python train.py --num_hidden_layers=11 --hidden_size=224 --n_experts=32 --experts_per_token=1 --d_expert=288 --d_shared_expert=0 --hidden_act="swiglu" --moe_layers=[3, 4, 5, 6, 7, 8, 9, 10] --router_score="softmax" --normalize_top_k=false --routed_scale=5.66 --balance_loss=0.00743 --balance_bias=false --router_noise=0.05 --router_cosine_scale=14.0 --init_std_router=0.0397 --lr_router=0.00154 --num_attention_heads=5 --num_key_value_heads=1 --head_dim=32 --vocab_size=8192 --norm="rmsnorm" --norm_place="pre" --norm_eps=1e-05 --positions="rope" --rope_theta=1900.0 --rope_fraction=0.75 --qk_norm=true --attn_scale=0.177 --tie_word_embeddings=false --parallel_block=false --init="uniform" --init_std_qkv=0.0332 --init_std_o=0.0 --init_std_up=0.0332 --init_std_down=0.0 --optimizer="soap_variant" --learning_rate=0.00637 --beta1=0.95 --beta2=0.98 --weight_decay=0.045 --lr_head=0.0171 --warmup_steps=97 --schedule="wsd" --decay_fraction=1.0 --decay_shape="linear" --final_lr_fraction=0.1 --batch_tokens=[131072, 262144, 393216] --max_seq_len=256 --doc_mask=true --train_tokens=806500000 --max_steps=3414 --dataset="wikipedia_en"
Below are experts of layer 7 (counted from 0) of a mixture-of-experts language model. Rows are named router (the router's row for the expert), gate (a neuron's input weights, with its number), up (a neuron's input weights, with its number), down (a neuron's output weights, with its number) and show model dimensions 0-223. Each number is 128 + 32 x the weight over its row's rms, rounded and kept within 0 to 255. Numbers have three digits each.
After each expert's rows: a language model's description of what the expert responds to. This comes from a sample of Wikipedia text that the model never trained on.

# expert 10
router:174229128114195149063123113148121120142129086112122110182129165103120125132189074191200083132056153070151127101112163109136158200147127090142121108068120107120077125084156140140175166115113110135129153146154089134159112108117115102090175124165196119088100125134133168173117109116153149147109110148087075184110111175127150176096126120156114090170151156112068101145111155124147100105096145089126081114093171142107092078116134172098149156134059090156102091152084116130126157058151141107105168113097119164110159116156137159107098118135088143142137135159134141191161176135072131119095188133142127165180168125155162187180116150089102118131102128142075101147160068151107096140082
gate9:161104148120065120099189107126102099163164130155086147117112128109100162151163087116143117113130124155179112150181106155154098151096143158122175082201063118109180104126066080099118071133130186120058079099109134097139132117155110112117121144084133144160107168184102178155169132078138075171165124115102137150124185111113133125132176100104163139078133163139165106118084125099146125063171160134087089111150064138134095166126073105157112117148159164092095122115143137106132151109144138127108187124080218069145157112088103111138108098056143157209167109162156112154131111152174161141116183130128111129113158157069160161148079154094141153139061114146194151107111153087084138160148
up9:145100105121097101129166054067094127126171161166120144146161110130130096120112176136200094135148116197119177141115180189058104119174147101147115121160149107084121076138103138091099184129126099130093174142143160163110131091154050183130141133146154137086158153122121136115165090156124191122072111146104164177109186108127150131159128152101107163112095102136107127172161113131164094215147125134191119091077137092162108103136159101072182072136116109137094096116099148136108084153103116087082086136166120105187105140184159069135168120154114089142104155077092145113176152147057129157074115108124123077130149098177163168076105115143133138057143117108128117126090170091126104130100
down9:113114115170110121107113121085106169106144134110172149135179139171118050151153111144094119123073136156122104091186145165168088102184070116144162192146086134169120152168205127093144147159082142135097131144152144131092126126106131107127114119109196155098124114103155185106151168130107147086111150130107112135138146087080121117138088111149131158133149127061114141110174110138202101153076142158125114139083103159084086149239154159120154081151153139141160196079133059160169089169110086094145077129138103120145086222085112193140113078110152102144087114094104176120131096101158123091132105126090157130148136122130090134101139152140161141136176104070080120139130153079191178104114
What it handles: Syllables inside foreign or unusual names (Timber-la-ke, Gloucester-shi-re), plus day or century numbers after months and "from".

# expert 11
router:156186073135121126163092104116140133127180115120144138099128165150159107107174149113146109116139130094057076126145156129052118154154109150098090115136172172118141130140107131085113147168089166144085147111160149132078105067128128149114128129079181097136110099104169169098100146135124164177184116200153099168156123066086158126072193164110145203143154166089159104137124146085151168128166131146117143161123100179123139155109082117078129100164163123104142187165163168117145106135099108192186161143074133117142119088119162072172194143147166111154154102173119151175094136154144053082076075184121136160113146091118160135158136149101143172120148083087090143118105065144109126181086
gate0:107100139135166183104133174158143135152110183100187133184143101163104115102204151122152128192136168154109094181104096142120205140136147129102146143157147165131137092104103186141095073154119155162120169086185159106142134110157111112122149080119117106189134194159125120132133123132176095123072138148171082116117097176126121139139079108182092088090080138111072122092143113110054111132147162117143043110133159109127181204135150151077103104133079151099141092120154107129063139110175158155107127148125182127144187103131164145136151158096119176126112087142144089166116120180104166140134118130103141118054129128156132163113136102165160147162188085130126169117179144108127036181100
up0:174098104166133106117092127123157106075127140143106102119139111117098117124122146130094214083083139113121168168151208129097095152095116060152144111122123075158099127099152138147184179083152145025144156120161147087107121163122132196136143098138173092154125110142159158124157120158104092069086146098136107166152076096103068107152087168151126113181151113110143151095117186161142144121077142184159126145155130103159094180103166053093139168087135138105089170136148145142115107145140154152188090114225143148146119075140062086125122152121090143117135111146114050105166102125124123154127131126113121151105139142185145098167180092206156122163054156124122120159150131155145179130138
down0:132140217154151168137072085111137133093032157113118113180101146155070128123126131126132129208138115178085096176196110169130093069151130142109155130161142086131151069138076131066104152079120102115125153080112141128138138122158084114127129131104146131094178136028199132167152095114112127141110208119141151110110123099132171150101117108137113106105119097143138133097112116173164170141053145103126116081083145122102153118043123137175122138109089071148099077164117083088129126128106185123142085082192090151096119081116154107095125089143119222106132147172082114143126153069162134096128101139164119093146133081117145133136113144130119199147139114111135121121177137109109135100140
What it handles: Word pieces inside Slavic, German and other foreign names, such as sp in Sivasspor, č, š, ž, cz.

# expert 0
router:138102083152163162154137155152167151147072127163148143113083150060192163167081142112078121081079151072153115143125115162196116172143128194134140171110179129162146089164135131094133160173092142150130169115150123067159219105138187128128146125088160162120140126131152086161159173087150148116114124087141166142124102139120190106142141079110135126129076129112120174165094158134135096121112133116082143065109137134139114117149045181108097079122108043131141131053166134171122106067118162110087098091169129154096082097093109102117122149119143058142194118098147137173153143107101098070110130144147092162140124127142142131125201084141103067110134115172094133168160132152151100082129
gate0:110122014186172187118103116158165109135075102173116154127135094170168153156103085100166107087113146098146192101090177138099103150099142111145149126076094127140134121145111088079121156128164119180135168122152170080166131176054140123119127137138125201094147116132189106126163102170139136109112135078112082092123103155169135117175101132074117164156157150157148106114074100165136117245171169130075130135122094136100098114159117152135148121111206155089119139164106112162137131104126122092166149126122167096085109109103073123154119168114141117154083067194126158155131164129162124124114101149101170092133107190106115125128126138115123126100129143186060189159123119126114127184188
up0:134111099130141135100137137143082109126142078144151150152114120112115138179128167148121168092103146097157120138121167117146149150098162136098081135153115094166142159136131135141162136083154091202061108165191131131157092132137182151124126101119206113143116129145158081114121127183093140205082099067147146145058153166133100115115135120185202123095143225144082157136139101126148102171131136251185162197070117147099101143107090122162095128168159120118105171170127093116150138127125132121120105108177134120094098116151138159079146134101089130119110132134111138095086098149130091123187128081153151119110030113117195165113112116182104154145137165113160069142118128147114094150209
down0:136106106125092098120133095137127131103175115136099155171141105116121129141086071099111131144135150137083202080091116096089072174085120115169157146166101133112115161111120174107165156094183142134147069100119158168061067100131123124128124104111088085165133161222134059140136156110144131128111103184185123146120128077089165101118170165126123127107163084131156166145217089149168132112060136138143191097080140135178136187141150092112182077161106129123097112162083144050141126110153116153181065116104125134114102086136153107130117122139098105180110076106147075094108143104137082170190142143158152113122152109077116161140135134140092155142121135160097224130105127090156162103165
What it handles: First short syllable pieces of split words and names, especially co/Co in Harcourt or cousin, plus dec, te, bro.

# expert 28
router:075079116142203078123118144133125092083143110123123143085113080116131129115098142153093117084128142167166153143119151098142159128191138106103159124140125148140156019146115072122181052184140164141086153112096092134127119093104116095123057125136178165178130123141199126134111148194179200131151113134154110136087115160188142100185088160137126147103161109112087147143136164099162115119157070125139146135128091151133104147105149088167137140114056110153084111147145172133146073137119130092096104125136135171111140093131144168156113092133130136088173133076085148199132069149126120143105145196104157169072156111160102166084121080110174103102107096035181110120151080152122141110145
gate0:155157175095099077144112107066148085149223130130113138086130102129090109142060122108127173112148108124107069153126104129137169159188172106124120091185108078093093125127137154080122081162064159118145115126107167106189119178104097121146089096095069139139060168110121121096111108104123040141130122113148189108045163082117147111092207150085129136146190090119153136139100117135122115134142119110174189190128142063068095100169130144136159188161154110098137132099112122125132132149103127160111145125115119145124123133123158144131073131124124133137069145162115080079143174115121175154074061110115083139164153143047123096093065140143114148144091098128105135146082127160141151137130
up0:136094096056138182120148131116134175122142137137090185119166123195167153100166133061171140119117137125162104118099069141147058156127099087065170140157064200106138115083120177150135096150156179076128137127113131131122136112133122098166108132155084088132155112203157135104150141098123165105125124058162100144112060166095081105155173171153131142097113169111106116133096189095090145096149155154126119099103105146110096172133121134105130069172095111116145099111111114117145126096111106155128088094113165139123118151166150152118073097145136203165067083127108174110029122068153120139150097142112128159063147159151182153148138124121173133201079128118182114127132160151075120094092
down0:112113178089089087107144109122142114095208129079139151126100152165134059145121106166128123117140102144133130117140123108104165143115202134151105169141141156117155160153176153149162131134129113081086085115179078144129142157109083163102122135102110091061137110120122137092131115068144082177107172204161129074096106130097088097130132133136124127119110132177162156168134142148144085157168125123095198162109130059120161138155109119145161131143148141115141116124056106128124118052105148147189132192144121159201044146121094073127126156160194124121063173162186155143124160206068116185102109162128113176126121173187140094120100133114059135103094111113100145138188163141157123149133
What it handles: Country, state and nationality names ending addresses or infobox fields, such as Ireland, France, Russia, United States, County, Indian.

# expert 27
router:193172109114147138080129077134088085154078187129085121156097091136093087166165092060115160137116117085092111103134173100161115142102097103123117077073066122133100151115122104152126156096087113171119069156074137088172174224188144123137124119086066078057139152097081149131153127162165123135095138123173143149086098158123158127096111163129097123085103090069113116138129126168080173121092170158172094129164069160164154105168145046059131099116143135117140135100137086080159157104131181088086114100114128104133146151114109146135181129158079129118161100098148102125118152102086137112095123094112172173157123141085146105113172145122106127110116156166103154115138151189070150094148
gate0:178153139149116144135163145166147121153141119094142079131137111095152161072091103174132148150123110060120148171109058148128148090178138079118091159113100120107155124115094141070128101140099152087099145159126156124124125055143208099136151113121145153166140146103138062186105128090066182110134180104108146145102166143142177182118088129128145141117104102105172142132111159100125148116159084119148217136134129094105145133145178149132155136141188162148142142156198126153105122165140131094208188165130102140147140154164142100110092101117085144157111187153184142143111125081032161120159162136209083152097098116180125101114150148153096113146161091107126091161191164116073055142151
up0:128127112131144119119126145202119139195112172161128089095116075115163095119169145125128145158112117104165146117148092109074086074139143094157065160149098115137153142131101148088122189104141037102092175137077143141126138190104172092115087114140089123172111069131139152117221144090129109117089138164197160078146134045109101179107139168154173157125147137158155101104108196171138094124115104113128134098138114107096062096123131126100172135153122140144151159145151114116120118149157106183158168168161104166150160154099158127085085105108038140122127126136115109104153150187084158130184179161134073136114126120077120117116164139157131144124135119084091108165168102186156034158140
down0:098171061153109126100106122139112133058175117110078111072146125146105100111046147160065122108127111109099155148125121091185126092194137120157100214055119097101116163142139162159149108145092136165070182105087066128146112117106139087092147120176099115120106131087062086206143137056143119144135091112138097146132172106093174164137108166157135109149126140064127085095150158129127168128122151105121084134134111135187091175117159136113104156161117153103088128189118122173184082108145133120128105131154128117092153178171109119153165125153129131186188162124109161035116118126079106123092094103168143137136116078141098128166127148106100092102167054090090107166129100116115143099107
What it handles: Number words and quantifiers after there are or verbs (two, five, several, many, various), plus line-starting list dashes and pipes.

# expert 7
router:090115119132153157162114171098147098116150117122139053134196100105154125174121116133140144127083164172150127147183121119127112158110135151137192107092201167108166074120063142076155107128111170090128130138106136146063146115146128048180119149121109125146164122140106060149126142102066120148133085094109146111099071077112133082105139160147196062156157143163131122102162159088131141150109152097093106108072082165094141159018132089145129157100061117129146138177142166147166114166094116151168140090184124186135161130145151142089158063160140074162119167115073121116146085125105122090087113127112102192151102164083107209173108115124162117106125120135116098111123126113149156092103
gate0:132133128169130126141101174158071096106097191123154131105153181146148108110073119054157129143077087133132129124154080089117124133082150099131095109142092091142131100161144168166112143107125123112128136123143125112090134144111138189071183127131141140122102153169104094209121118132101144112084141145161132122155081163158077121103147144116114141116227110108092110119147109169161123108126168167108147140070099092115118142118118106107184116193086131151159147130084143151150173163135075209193127126081106171165126125113178079067114120104166133152105186093102161115170073109175145151120045110156186156123092147078116105164142175142140118122125095095177154144084126196055200157119
up0:108081140070088081202151115125193097140156191117149115126134135106148109149166070089178130183073159107149166156156114146092107060160164158083094152137111124153103148083100164158120088131102158146126107117131132150124101081145104123179141107115152117188162164092155155169097102220136079108174089166152133111165082073138153078107121154140139121117167066136138141131158157159129121084164124177137141144180183133128200121152183153185120152139148114131151092120141145106124133170091146078129134120118048170093092077154148164161070118152106137110090087121107099138201117036150132162163113123184121087082079113140155117127159118117119113118118130089176113080110125110129149127118
down0:162144151163156129158121128125092149066137116081129159153137079153173150157151044092122128091115086059151174097104150086089128120125127143200112143051212170058139144165184171191112137109167156094116158125127144125121140153126103146092088160071097130119119162115150104155130129078186115101072163135112103145122094136173121094110113140101106090128136073090087129092118112174105108184122139128149104151115187078038134112138143160162153169151164204150150100089153133145160136153143122115147062185160165120201121102173147113099108120133109103083117155135096142126102144129128099075141085142124133083077171077124136136084100102110068127117084133118152101177162122165124160154113
What it handles: City and place names in sports tables and team names, such as Chicago, Seattle, San Diego, Los Angeles, plus State, University, -ville.